Below are experts of layer 6 (counted from 0) of a mixture-of-experts language model. Rows are named router (the router's row for the expert), gate (a neuron's input weights, with its number), up (a neuron's input weights, with its number) and show model dimensions 0-159. Each number is 200 + 40 x the weight over its row's rms, rounded and kept within 0 to 999.
After each expert's rows: "gets" lists some tokens that make up at least twice as much of what it gets as of all text. This comes from a sample of Wikipedia text that the model never trained on. Tokens count by the router's weight.

# expert 66
router,206,163,202,198,138,167,237,258,143,193,146,165,235,180,230,196,202,162,204,234,152,186,251,214,146,142,199,167,224,185,260,286,176,270,152,146,161,185,192,248,164,243,176,151,210,241,197,322,163,301,214,244,152,244,234,187,203,176,256,195,227,236,161,184,189,213,161,165,207,226,220,254,182,194,213,183,252,224,179,239,215,229,235,208,186,264,172,215,187,228,135,170,167,245,199,196,260,195,220,221,221,218,193,257,245,114,277,139,209,232,203,260,176,197,174,197,187,171,153,172,225,230,185,144,251,200,171,162,244,221,255,246,154,221,136,185,225,213,273,214,143,191,145,198,231,183,180,181,134,254,149,169,210,166,203,66,218,163,128,174
gate0,227,163,214,239,135,223,209,137,227,234,159,86,207,209,181,219,202,243,215,226,244,160,240,213,176,235,162,290,241,106,213,232,179,237,222,232,238,219,286,225,209,122,211,233,157,205,155,160,211,189,269,160,183,205,191,231,214,177,198,197,156,212,181,211,250,185,257,177,225,121,232,166,186,160,197,191,145,223,171,240,174,207,191,157,226,160,210,240,195,219,168,273,206,216,239,312,154,199,197,278,183,219,210,198,216,208,196,197,154,199,163,186,126,205,165,227,242,186,228,178,163,188,238,180,150,232,227,137,221,250,127,50,200,209,220,218,260,213,277,194,168,177,181,193,163,247,158,174,237,113,208,197,196,215,209,303,216,197,157,205
up0,210,200,209,205,209,149,242,167,181,220,182,167,247,162,187,219,270,173,204,241,210,166,209,223,158,173,164,207,205,151,198,250,227,138,174,266,247,244,124,302,211,161,196,190,195,166,183,159,130,246,211,215,133,216,300,230,243,227,206,133,182,167,195,304,151,142,159,196,220,164,129,145,209,149,196,231,191,166,216,155,230,190,270,159,244,183,175,239,147,233,223,222,225,183,239,268,159,263,168,220,211,231,180,217,261,143,201,248,187,220,200,147,238,202,176,206,258,184,60,210,227,134,252,136,194,160,257,225,184,192,197,224,198,210,148,204,212,202,221,223,231,133,135,254,156,206,188,146,241,178,167,188,214,148,246,262,222,188,177,191
gets: "ic", "ical", " National", "ial", " for", "ative"

# expert 126
router,150,168,255,265,211,217,219,232,211,202,159,164,166,270,129,268,186,165,228,202,189,171,267,251,182,161,210,157,174,233,226,200,183,215,276,200,194,197,262,166,195,236,149,214,226,234,160,276,97,173,259,232,262,224,238,236,206,210,189,276,202,273,211,220,199,182,217,208,195,194,221,188,235,179,198,181,173,155,132,261,229,202,249,244,168,224,232,162,182,251,175,206,255,229,196,142,257,185,251,210,169,184,238,196,205,129,185,196,190,205,160,174,236,176,252,251,107,124,279,229,200,170,97,212,176,124,166,250,213,246,144,174,285,198,240,198,190,290,231,239,187,194,172,194,250,197,182,241,190,161,120,186,194,179,181,188,159,234,156,244
gate0,117,137,176,236,182,178,188,199,216,153,299,152,238,202,231,118,182,182,236,125,234,220,237,238,201,189,180,185,213,244,197,222,193,173,233,237,222,230,215,130,172,165,159,180,195,163,142,165,203,268,242,235,255,205,175,172,224,237,208,173,167,222,174,214,197,169,210,137,186,233,196,171,287,174,224,210,145,167,166,179,235,195,222,185,259,151,169,138,166,228,192,192,223,163,207,164,262,213,185,229,208,196,187,197,256,277,202,203,290,282,131,210,177,164,221,201,135,155,155,147,230,177,238,181,192,169,161,216,230,190,211,189,239,184,331,243,150,114,197,181,155,137,184,275,178,218,166,127,218,210,266,128,191,168,196,247,110,209,191,187
up0,235,276,137,219,284,167,219,164,224,212,139,254,207,136,217,166,261,197,219,243,144,162,227,160,179,168,177,189,142,185,260,174,129,99,211,229,177,260,227,171,259,159,168,184,187,276,246,173,179,275,216,212,227,223,247,231,166,227,232,204,255,166,207,177,232,267,207,178,235,174,202,175,114,186,217,196,194,280,227,225,158,127,126,168,247,265,200,202,202,235,216,262,161,219,216,237,209,229,192,150,175,199,154,179,170,151,213,249,157,194,249,189,150,219,135,171,287,192,243,173,155,134,174,164,140,155,166,237,165,199,211,212,199,194,148,160,171,163,274,98,210,136,219,219,224,173,166,210,183,194,184,162,233,198,202,178,225,228,156,194
gets: "m", "t", "b", "s", "f", "c"

# expert 118
router,143,194,179,223,154,173,171,192,298,163,196,119,244,212,169,181,246,200,191,190,175,184,203,236,134,199,167,195,156,174,192,221,237,233,178,120,223,135,176,236,202,231,225,144,168,204,231,209,235,162,230,213,151,190,200,177,189,238,185,199,283,194,197,243,226,99,160,225,190,250,250,218,186,184,225,183,166,31,264,244,188,122,223,157,197,254,171,234,144,249,166,166,249,198,184,246,217,97,230,193,205,158,210,156,197,171,236,172,136,178,222,193,190,198,240,215,168,178,203,150,252,221,175,176,170,170,133,190,212,174,195,215,226,205,223,184,227,246,199,204,277,267,152,250,150,190,257,177,252,239,228,252,139,188,135,199,122,196,178,245
gate0,258,269,258,191,194,193,174,199,190,212,182,202,188,169,155,159,143,223,260,232,155,229,148,238,288,240,210,217,217,246,266,192,152,191,172,192,152,225,241,237,184,200,133,171,201,160,224,167,176,174,211,191,235,171,207,270,210,187,138,200,188,164,168,162,175,166,159,223,303,184,201,96,214,225,195,204,205,168,171,140,203,227,197,174,228,157,131,73,296,249,196,137,225,164,189,210,224,227,196,227,195,232,194,204,208,183,165,218,177,226,225,158,184,199,204,206,191,262,171,225,138,267,154,169,188,153,195,150,259,177,206,282,208,213,197,216,216,239,214,169,210,242,140,195,156,160,251,201,239,202,210,194,311,231,79,156,126,197,162,151
up0,173,159,158,270,173,241,133,171,180,172,203,198,236,215,147,234,234,200,167,214,223,233,220,148,197,169,223,190,231,124,198,253,157,161,211,202,228,167,159,209,277,190,197,183,149,119,224,190,252,156,220,206,204,255,158,172,247,240,217,229,224,220,217,231,208,152,158,225,160,260,168,170,178,155,167,187,187,167,138,179,173,339,185,199,209,198,262,222,213,260,209,174,202,127,283,187,189,222,230,165,162,125,281,149,197,259,119,174,214,220,153,189,180,165,157,111,263,221,206,126,278,176,234,199,174,238,202,209,190,235,179,144,195,243,210,251,155,177,248,188,203,236,166,201,248,241,204,205,211,267,196,118,168,198,264,171,206,233,262,259
gets: "–", "ed", " in", ",", ".", " km"

# expert 71
router,156,155,295,260,258,214,291,257,132,246,226,182,160,259,159,221,247,182,204,209,186,148,195,248,170,181,151,130,126,168,186,237,199,197,231,132,185,137,222,222,217,270,267,182,221,203,134,183,242,180,201,214,160,178,198,261,233,179,194,244,205,217,186,148,160,165,202,244,203,118,174,227,198,167,160,170,226,219,210,228,178,166,264,285,191,164,199,198,205,206,207,168,215,325,196,183,212,218,237,236,203,142,279,236,204,210,232,183,254,239,193,276,194,156,270,235,145,160,210,215,208,166,199,183,256,180,204,209,237,159,199,164,122,115,197,182,187,238,242,209,181,246,237,260,238,187,237,119,215,190,238,168,186,206,276,220,160,174,187,215
gate0,268,193,235,161,173,199,236,122,184,149,257,239,208,254,174,250,186,175,179,172,219,168,199,238,187,159,225,218,207,188,165,216,268,145,213,171,202,248,225,237,183,228,151,160,233,208,115,217,281,168,161,175,164,179,172,153,233,141,181,184,159,144,287,186,250,199,177,222,133,171,228,105,221,154,209,238,216,131,160,200,261,188,250,205,234,168,219,165,190,154,181,266,228,156,219,195,96,269,278,194,177,152,269,243,235,171,130,226,138,220,207,163,258,241,196,223,217,217,179,116,231,210,180,195,216,164,223,197,175,172,233,193,178,172,198,182,204,252,153,153,181,134,276,186,180,212,176,201,140,187,237,197,146,238,185,208,212,148,94,202
up0,267,230,81,301,218,239,201,205,245,135,197,237,150,227,195,168,186,241,166,236,159,244,148,158,194,255,179,232,146,147,192,226,232,196,221,206,210,175,180,281,166,198,187,201,179,241,215,225,182,145,221,217,192,226,220,189,122,247,207,158,228,315,276,238,207,160,244,214,111,141,252,216,191,243,245,189,229,194,150,126,167,156,214,182,210,232,168,202,271,254,208,217,159,172,246,207,235,251,196,217,227,232,214,175,143,197,240,252,156,203,231,290,203,188,179,172,219,170,238,171,168,218,148,209,177,192,182,215,197,212,227,142,116,249,186,160,175,184,253,110,150,183,177,204,132,195,185,196,189,234,175,188,218,196,128,197,268,214,212,127
gets: " W", " w", " H", " K", " J", " R"

# expert 13
router,203,221,249,243,155,198,217,133,150,286,151,166,239,188,90,253,222,210,273,260,254,156,153,178,250,195,94,181,190,152,205,217,212,252,210,211,85,192,189,168,115,188,228,95,181,264,164,208,186,226,223,270,202,185,200,178,198,236,203,227,223,168,208,209,229,148,194,232,198,220,169,210,233,191,208,210,171,239,171,245,176,199,238,178,159,285,176,192,184,202,200,258,252,257,123,248,196,129,237,224,204,190,171,161,226,194,236,179,193,225,233,149,311,130,240,183,246,201,161,210,263,223,160,130,221,187,180,221,236,204,206,229,190,155,262,190,257,236,216,269,218,201,254,258,225,208,219,192,196,196,205,229,170,169,256,177,166,202,197,193
gate0,152,230,212,253,121,207,285,205,209,233,225,233,183,270,166,224,184,225,117,256,237,243,259,210,270,282,198,158,184,221,213,120,210,182,154,167,183,171,177,222,179,245,185,175,146,238,233,242,169,175,202,245,205,265,220,262,201,243,188,214,250,212,147,208,271,187,181,147,241,161,216,203,204,240,206,225,260,199,227,130,205,192,164,227,208,258,117,233,171,224,166,172,232,224,199,171,275,175,233,312,240,175,195,208,164,221,241,168,194,137,230,202,225,229,201,154,252,185,240,251,298,289,202,215,163,177,130,182,152,257,187,219,143,259,180,241,211,219,239,180,233,200,123,228,180,149,189,206,189,203,171,266,193,161,225,142,192,176,151,197
up0,199,269,217,227,183,150,265,232,242,177,169,149,196,205,134,186,254,272,185,257,204,217,267,164,194,241,198,225,204,188,213,156,218,219,156,107,243,147,142,188,169,176,166,178,126,205,171,177,189,200,230,154,136,199,215,148,170,208,192,221,206,167,217,255,225,189,210,159,242,206,262,202,180,236,254,195,187,188,250,262,198,265,239,245,212,187,98,215,117,199,173,215,200,195,230,267,150,188,223,205,203,189,192,258,165,276,204,244,173,186,223,137,165,155,265,207,268,207,190,218,275,149,242,292,201,211,160,222,187,137,231,229,255,186,194,119,154,248,244,271,212,206,222,250,223,177,245,202,214,208,191,296,167,212,141,205,153,115,223,217
gets: "\n\n", "\n", " \"", " un", "=", "-"

# expert 35
router,230,215,277,198,201,280,203,179,167,226,149,220,270,257,234,292,202,213,224,287,257,220,217,189,203,132,105,161,284,280,155,207,201,197,263,174,140,161,196,155,179,183,209,149,190,324,153,166,241,216,260,188,153,228,131,225,175,222,150,219,223,221,161,239,132,189,209,225,201,227,184,220,237,159,179,219,186,200,230,247,171,170,259,174,297,253,168,156,171,227,199,265,207,250,182,208,189,201,227,208,186,194,149,179,207,188,175,181,148,166,194,189,247,144,253,227,165,228,175,198,216,255,163,158,156,200,181,212,246,179,188,180,203,154,180,169,227,222,238,217,173,252,254,278,240,214,178,233,219,203,186,145,122,177,272,174,157,202,225,145
gate0,210,228,237,252,199,175,250,204,189,258,208,207,161,140,214,146,196,182,157,194,240,218,231,191,168,202,183,170,244,169,232,119,178,230,216,227,156,199,202,212,197,187,307,199,248,143,161,206,186,161,192,215,215,155,165,136,166,254,259,274,130,146,229,220,258,211,229,178,206,234,176,139,244,211,260,236,246,268,223,241,189,168,164,211,178,164,292,242,189,140,156,211,163,248,173,168,174,223,166,263,216,278,186,226,210,178,239,250,211,190,99,210,261,118,209,222,180,226,176,196,187,186,220,215,238,237,238,199,198,108,192,173,273,183,174,218,199,241,260,248,182,321,172,224,230,216,224,210,135,150,179,177,249,178,227,189,184,211,95,208
up0,222,170,175,207,237,150,146,230,211,152,213,262,225,211,190,223,201,188,237,176,197,132,139,183,191,211,227,222,196,166,147,238,205,225,173,147,233,244,209,178,222,216,158,121,172,269,211,219,207,239,180,173,165,224,238,247,255,164,174,180,237,280,175,172,130,170,168,120,170,216,210,173,176,151,175,213,145,136,223,130,218,241,217,223,172,197,154,225,192,270,212,210,228,166,250,231,216,230,179,185,259,145,130,142,240,236,280,158,100,208,260,181,145,277,254,232,244,192,213,261,190,191,239,148,188,184,150,266,123,266,276,197,134,225,233,235,237,159,252,260,218,188,163,149,195,165,161,193,208,250,216,284,213,208,145,224,182,183,231,193
gets: "\n\n", "==", "===", " ==", "\n", " ==="

# expert 82
router,222,182,235,225,252,188,233,219,268,147,146,115,222,120,230,266,261,231,199,241,169,183,203,254,139,158,204,170,222,191,92,231,215,184,235,180,196,134,206,171,242,202,203,191,225,186,190,248,161,244,185,220,133,234,208,262,225,209,207,247,290,195,225,173,149,159,166,205,177,226,249,94,220,192,220,330,185,156,272,255,202,185,195,193,147,225,265,247,215,262,232,198,290,248,216,219,169,133,201,249,194,236,220,147,238,174,211,212,191,215,131,181,227,235,257,255,185,175,196,233,202,173,176,133,228,206,129,242,172,161,147,200,173,145,158,155,165,158,209,186,209,220,190,223,198,189,202,161,188,157,208,181,172,174,257,179,163,166,146,184
gate0,164,217,233,197,141,226,218,183,156,190,225,185,246,179,198,179,162,198,165,147,200,186,197,294,172,281,218,161,137,183,146,235,230,186,141,259,166,207,149,159,189,176,223,284,169,227,193,194,158,189,185,225,187,236,282,250,179,194,192,172,204,157,216,194,227,127,150,197,201,177,228,228,250,189,269,275,167,223,203,230,169,249,218,262,124,133,289,223,256,223,286,163,226,251,250,176,152,133,264,188,201,217,235,269,169,237,226,198,227,213,236,154,214,191,221,143,203,141,183,143,136,201,198,173,195,202,217,279,157,139,143,199,233,201,220,221,254,156,142,160,207,252,143,249,164,229,129,214,226,173,236,182,141,164,181,140,159,197,165,180
up0,238,242,194,219,200,220,176,231,151,197,198,198,204,179,222,246,233,221,226,193,179,249,209,179,199,104,163,232,223,206,196,180,192,195,263,163,255,168,201,275,196,200,147,216,159,262,204,268,219,186,209,188,175,208,162,233,277,246,182,208,191,157,265,229,252,244,142,238,198,211,187,230,212,171,119,244,204,277,229,194,188,181,115,302,244,174,257,153,161,153,157,150,200,235,117,161,195,123,136,165,232,236,232,224,169,197,238,135,232,197,204,243,246,274,123,306,202,229,152,115,253,228,224,269,192,247,216,126,206,249,188,224,160,216,169,207,207,237,178,220,230,248,227,191,198,169,190,160,235,185,225,206,194,156,197,140,236,167,124,168
gets: " of", " in", " for", " by", " of the", " with"

# expert 129
router,159,232,173,195,156,179,180,216,224,193,210,176,185,169,133,271,242,210,204,240,199,201,206,169,166,206,212,148,133,180,168,255,212,229,178,150,193,231,164,272,242,201,179,248,200,220,199,161,157,192,173,214,210,270,195,195,126,209,130,284,211,165,190,168,206,155,160,103,163,184,196,179,217,164,200,250,182,190,258,194,102,132,166,194,150,318,186,149,185,282,157,191,217,272,218,173,142,200,183,250,239,161,172,229,189,203,181,102,101,207,177,193,224,184,197,178,243,167,170,208,206,199,186,180,219,174,143,195,179,156,137,122,163,199,177,150,237,232,161,267,223,218,192,282,187,243,157,219,226,238,181,265,121,166,148,189,177,142,226,241
gate0,137,215,263,224,270,195,168,170,301,183,224,274,194,136,229,250,136,224,202,230,217,176,236,183,252,121,201,181,186,221,117,204,175,123,185,160,167,240,135,214,228,139,261,179,219,282,236,248,201,199,215,189,238,252,168,234,193,216,195,234,184,205,194,203,253,227,206,152,301,233,229,149,254,173,200,217,178,197,241,225,249,155,206,214,263,210,115,196,188,194,202,259,216,224,229,188,199,164,162,184,147,194,207,200,188,207,175,155,225,206,303,196,245,219,201,240,175,189,247,160,199,183,228,178,210,236,137,256,176,160,260,193,160,206,169,157,252,138,216,305,137,200,270,209,153,180,178,129,202,171,155,220,236,178,269,178,264,226,173,191
up0,260,194,212,153,240,262,213,266,129,334,129,216,220,191,266,166,252,243,218,225,203,201,108,225,162,165,218,200,239,229,250,226,157,177,119,149,158,186,231,143,246,177,240,216,167,246,237,172,201,258,177,248,249,190,277,204,144,241,124,213,243,166,211,183,178,233,225,200,271,175,114,229,257,174,178,212,229,202,232,213,167,233,287,235,238,183,219,150,197,221,156,269,157,230,209,203,226,202,182,193,237,186,199,202,193,160,255,157,227,252,209,183,168,292,240,196,219,166,181,219,176,220,252,189,151,199,210,161,155,185,151,232,208,193,176,179,203,249,175,210,260,214,225,182,257,246,268,216,194,189,146,151,229,178,219,218,172,258,227,118
gets: "\n", "| ", "\n\n", "- ", "|", "- •"

# expert 130
router,204,189,191,158,218,201,176,245,199,288,228,177,241,215,205,232,194,212,249,225,166,194,232,192,161,201,233,84,161,216,153,207,155,205,238,185,161,140,237,180,266,300,189,165,235,218,203,221,188,218,165,187,161,155,151,193,182,198,143,190,225,154,183,238,200,169,232,226,202,258,212,187,170,214,191,232,267,162,222,211,161,170,230,180,245,185,211,201,184,229,199,218,185,303,227,220,139,228,220,228,146,236,225,224,198,166,179,139,235,230,139,242,196,175,238,184,211,115,312,234,258,219,179,150,246,181,234,148,176,172,140,78,140,103,197,154,233,252,196,218,189,287,207,226,206,208,203,179,201,254,234,202,137,129,275,134,160,168,188,216
gate0,244,130,170,136,190,207,184,187,140,166,209,186,186,236,161,176,186,162,255,187,201,183,181,211,197,141,267,223,178,292,231,214,208,239,220,145,159,203,150,188,221,173,256,208,214,180,144,191,231,269,244,214,213,131,262,217,143,161,156,265,201,233,160,218,151,176,205,207,108,188,146,162,229,174,123,209,271,152,233,127,194,198,257,198,205,142,214,187,187,269,175,275,215,282,209,154,240,208,155,215,173,117,195,102,199,112,279,170,212,218,243,178,191,210,180,177,218,194,217,179,165,199,230,177,229,146,239,225,198,194,210,192,178,244,150,210,205,189,279,176,246,124,176,183,202,220,220,197,148,214,204,140,197,269,187,172,173,107,134,204
up0,216,208,223,159,228,125,210,151,124,226,225,281,195,218,226,248,131,206,211,246,154,189,307,201,234,168,135,197,172,217,139,181,118,180,205,269,181,187,105,206,199,251,212,195,135,228,242,178,183,154,154,144,149,240,151,242,171,247,179,142,215,294,199,159,212,235,216,160,138,240,239,177,196,198,186,219,193,289,174,140,220,212,194,131,257,221,178,231,157,212,227,208,177,173,173,211,178,169,181,265,172,205,284,257,197,180,174,111,157,113,187,166,135,150,157,195,203,188,246,160,131,224,228,222,199,223,236,187,255,252,186,223,192,235,194,175,182,204,186,197,206,201,142,213,174,144,183,208,246,248,148,210,148,201,246,216,213,245,234,175
gets: " S", " M", " N", " R", " L", " K"

# expert 121
router,172,147,268,184,194,230,177,186,163,276,240,217,220,207,157,245,228,168,158,234,177,212,232,168,128,183,172,234,158,246,165,183,113,275,201,175,160,123,171,179,251,237,248,205,183,273,147,203,102,158,179,240,186,198,187,231,168,162,202,219,243,195,159,206,206,165,185,221,185,211,211,182,226,213,153,285,232,203,228,126,174,173,288,255,184,188,184,140,190,231,201,213,221,355,182,181,177,165,216,261,192,208,202,200,180,144,287,147,174,237,161,234,192,193,265,184,217,133,218,215,216,233,183,137,271,239,185,205,101,168,185,164,120,197,234,179,221,200,154,208,219,203,156,257,174,151,235,213,232,191,177,229,167,172,198,162,156,231,223,163
gate0,226,184,171,158,172,171,250,264,197,235,189,141,171,170,92,190,186,230,179,156,266,198,204,247,263,179,198,151,221,126,155,202,210,144,177,186,186,174,239,199,217,186,216,236,256,195,220,194,265,165,186,128,147,242,308,175,244,151,193,223,220,189,99,231,226,198,203,266,201,167,150,178,187,246,227,234,149,136,222,237,171,172,156,219,166,186,149,137,179,167,270,159,212,121,199,201,154,180,190,237,227,208,131,176,199,129,195,182,206,232,219,135,199,251,212,111,169,212,145,172,141,304,203,137,216,163,246,233,147,191,181,153,240,181,274,211,239,143,167,249,175,228,200,177,178,237,229,208,236,169,207,182,168,225,190,148,227,156,220,225
up0,188,199,242,218,189,214,163,145,140,165,246,184,276,203,235,210,258,248,141,245,208,210,157,234,110,158,227,277,174,244,236,236,208,258,214,214,181,278,224,220,227,185,178,193,139,212,123,150,243,227,181,255,238,177,257,203,182,250,181,198,208,170,273,209,174,152,218,207,214,189,262,186,213,128,213,249,266,211,216,189,259,131,167,152,228,202,186,215,214,189,117,217,213,214,178,219,226,175,215,146,223,224,161,257,208,253,158,235,138,163,262,217,215,199,190,197,178,269,232,240,253,216,186,251,131,168,178,193,259,231,243,250,236,195,182,209,178,259,91,203,211,217,171,209,199,158,151,150,252,181,230,285,216,283,215,237,161,250,149,136
gets: " S", " B", " L", " C", " R", " H"

# expert 149
router,229,159,280,170,190,185,161,151,196,197,205,172,285,167,256,154,180,213,169,267,219,256,255,170,159,128,219,181,237,168,252,234,193,205,178,231,192,209,181,281,240,231,263,180,216,273,207,213,214,268,193,218,130,198,134,148,179,175,254,202,236,215,170,209,249,224,145,161,219,241,154,221,209,168,203,203,288,163,175,175,167,165,280,230,174,177,183,228,130,266,178,216,275,177,123,235,233,154,220,233,229,183,205,165,235,143,192,117,135,249,151,215,195,234,280,232,137,234,194,108,150,193,183,153,226,171,162,196,231,210,227,172,271,175,164,141,228,221,196,255,172,241,210,176,233,160,149,204,150,218,218,198,222,203,202,116,247,205,198,199
gate0,222,153,210,192,144,166,194,212,183,256,190,246,213,191,148,122,229,243,235,267,207,315,194,170,184,126,219,203,181,241,194,167,160,229,185,150,196,147,211,314,106,172,232,246,149,205,239,194,213,157,265,217,246,195,219,225,184,167,157,221,214,215,208,201,224,205,246,225,219,180,251,193,143,177,126,195,161,239,180,241,224,125,257,249,183,184,245,174,165,184,183,150,226,177,274,231,232,223,289,207,194,225,265,129,153,182,176,244,182,187,215,188,176,172,243,163,222,249,263,270,199,242,121,235,240,208,218,165,221,249,220,219,181,205,167,230,207,248,129,184,212,257,176,282,218,204,225,173,244,175,216,259,218,286,221,165,155,260,215,225
up0,226,228,194,257,150,137,183,172,225,185,223,139,188,256,164,240,197,221,183,237,202,225,206,196,187,136,179,201,151,207,193,166,243,158,174,231,203,179,230,278,222,182,251,178,151,238,184,274,227,196,340,191,195,195,237,167,125,138,176,237,203,187,190,137,164,273,161,206,132,239,242,198,173,208,185,214,212,194,227,302,224,182,163,213,168,200,191,235,114,233,185,218,178,115,224,264,186,175,246,201,156,215,164,180,212,289,244,225,160,139,179,214,147,127,207,183,234,161,233,173,218,216,142,236,187,259,213,177,251,248,235,164,164,180,140,171,203,233,242,226,171,160,202,158,196,180,229,244,245,167,210,277,176,169,146,317,174,173,196,253
gets: "ion", "ation", "ial", "ical", "al", "ated"

# expert 11
router,195,163,222,178,207,117,123,285,246,159,211,126,111,191,155,276,250,256,204,201,125,183,163,201,190,225,159,171,145,235,133,193,191,200,160,147,150,149,254,173,199,214,163,205,270,234,168,220,206,176,200,169,243,249,269,214,176,181,163,212,182,206,229,155,255,237,127,197,217,216,174,121,226,175,203,234,216,211,185,192,163,156,209,145,143,220,194,141,147,210,135,209,189,241,239,212,230,214,219,244,277,218,230,175,206,180,215,145,156,250,162,147,218,201,227,227,213,147,229,228,232,198,136,157,214,189,169,181,215,145,107,188,145,142,309,195,233,243,227,261,246,218,216,254,148,279,217,231,188,199,192,219,211,205,164,162,246,157,213,179
gate0,247,160,148,203,222,276,252,200,241,148,152,230,133,161,211,142,182,180,156,199,220,251,229,171,206,240,180,162,182,201,146,248,179,130,179,220,132,220,241,132,174,161,195,190,276,246,232,217,277,147,224,146,202,224,179,212,223,132,125,186,201,239,140,163,190,295,176,189,179,134,242,224,291,208,192,201,212,203,171,219,138,133,267,176,210,247,182,197,186,151,164,153,169,204,166,221,230,175,189,194,200,196,182,246,162,200,156,142,224,194,258,246,199,226,126,156,72,231,279,208,217,205,159,137,183,187,179,262,208,201,209,195,207,191,166,218,252,223,155,232,208,196,237,156,119,192,141,142,219,155,158,189,200,178,212,265,173,191,218,168
up0,191,228,101,246,154,273,210,178,226,187,153,310,229,213,170,193,171,179,162,155,204,179,178,164,208,193,184,275,244,233,243,207,155,230,312,263,196,214,200,156,254,160,190,170,157,216,120,210,195,201,177,193,205,173,191,161,263,222,234,144,189,222,236,179,85,207,217,186,193,161,249,219,245,194,189,213,205,213,228,176,231,151,139,204,224,224,122,243,157,153,180,281,194,240,148,202,176,234,286,200,190,190,220,250,145,204,211,132,218,161,212,289,169,210,240,209,180,196,227,173,188,176,203,188,195,139,179,268,156,162,226,246,251,187,273,240,208,202,184,250,114,160,209,246,146,222,200,173,199,151,249,258,179,137,183,191,234,254,233,223
gets: "\n", "-", " also", " not", "|---|---|---|---", " was"

# expert 157
router,105,190,232,279,283,192,199,249,165,195,138,174,131,253,210,221,259,105,199,174,199,129,292,221,124,238,216,188,264,224,196,204,199,198,184,234,169,120,154,230,201,269,173,219,225,203,187,154,171,189,157,229,147,196,222,193,178,227,151,189,190,198,223,229,140,180,163,202,221,158,166,209,212,89,207,204,169,165,140,254,209,187,206,301,213,215,187,199,235,250,219,287,191,310,180,145,234,214,315,237,233,196,181,199,226,209,195,145,220,217,203,261,229,165,239,250,212,204,201,222,248,143,123,181,192,186,167,165,146,159,218,195,185,202,206,149,201,232,166,166,219,230,192,250,159,145,230,168,208,198,180,175,193,174,187,217,163,160,184,244
gate0,160,144,243,272,187,183,158,209,212,193,189,146,189,234,178,197,165,220,162,143,207,221,137,155,228,120,228,190,191,209,198,204,259,250,178,179,160,111,188,243,198,304,168,236,140,186,153,178,218,196,207,230,207,243,238,264,173,184,170,225,190,218,175,200,243,195,165,215,193,177,228,174,180,250,171,202,231,241,177,136,232,279,207,131,227,265,142,163,193,207,202,190,230,245,205,178,169,266,201,205,277,197,263,178,202,198,208,123,220,226,155,234,207,170,212,165,223,212,285,194,199,189,182,189,214,112,253,238,213,177,220,271,159,188,265,148,195,207,262,181,290,274,152,132,190,162,153,277,184,142,107,130,204,218,247,211,245,216,212,260
up0,203,193,286,111,277,260,212,141,229,187,251,240,254,173,163,257,176,228,190,192,164,196,197,199,165,200,211,203,234,235,151,88,177,211,155,209,185,200,211,199,214,178,200,226,228,216,243,162,238,252,190,152,176,132,174,201,219,137,241,229,223,146,239,229,244,164,207,183,160,167,235,211,222,229,171,275,113,203,159,214,258,231,198,168,200,259,175,241,252,198,195,246,284,162,237,173,188,186,257,194,245,266,216,212,223,221,155,182,208,248,220,128,205,219,242,94,265,171,153,201,187,249,185,208,182,232,226,149,264,187,275,182,218,145,185,244,132,215,326,223,203,113,170,215,188,196,166,207,235,213,156,147,185,211,191,202,162,213,165,167
gets: "at", "ak", "g", " sc", " Sc", "ik"

# expert 8
router,143,216,235,260,193,151,264,243,146,274,152,233,155,159,201,172,279,121,150,173,186,198,193,188,157,133,187,166,190,301,236,216,168,268,242,178,187,173,252,158,198,260,130,250,186,167,199,217,146,171,192,253,191,191,172,237,130,219,184,268,249,175,184,216,215,229,209,160,213,190,252,226,212,185,132,161,227,176,183,301,238,191,154,223,229,183,192,225,199,220,222,201,175,311,188,140,200,142,264,240,251,254,176,171,252,143,232,160,142,295,180,171,192,228,209,236,130,254,238,214,160,219,166,208,205,157,135,191,215,153,205,220,212,187,213,152,203,281,163,174,183,236,173,202,185,157,180,245,223,219,182,207,224,217,232,146,153,183,176,236
gate0,215,214,178,185,207,213,180,186,214,255,187,182,203,190,241,170,289,247,188,249,213,247,218,274,210,136,197,208,188,195,205,172,108,228,274,153,196,218,267,209,204,239,171,157,196,240,216,175,254,105,167,244,221,180,143,131,155,243,189,275,285,209,206,168,183,208,257,210,140,201,241,224,179,182,203,181,178,251,94,213,251,230,212,245,236,218,242,141,197,208,201,269,201,195,209,175,262,230,216,209,205,260,195,151,190,146,204,196,190,253,159,218,217,258,168,244,132,222,228,140,164,167,202,162,327,216,149,164,221,237,248,156,156,273,217,196,246,191,186,180,199,263,215,151,165,180,171,261,244,194,223,215,236,206,159,181,292,235,166,150
up0,191,273,172,195,244,196,134,188,172,297,212,192,231,208,163,151,294,290,201,223,214,211,195,190,213,131,200,225,237,194,240,134,180,185,239,190,122,206,283,187,130,236,192,142,191,225,215,135,227,156,214,195,213,184,172,216,186,243,193,193,298,136,201,174,187,256,232,133,163,215,190,176,188,172,173,149,188,252,200,274,209,210,150,259,249,228,249,145,188,224,197,268,204,173,203,124,209,222,204,186,182,228,155,172,158,129,196,188,201,156,212,244,200,246,151,166,172,178,220,186,153,202,190,119,250,232,181,148,305,319,226,207,145,202,179,181,264,192,223,166,199,189,164,219,178,198,167,254,215,250,227,229,196,161,185,202,236,191,153,274
gets: "id", "h", "ab", "am", "ut", "ak"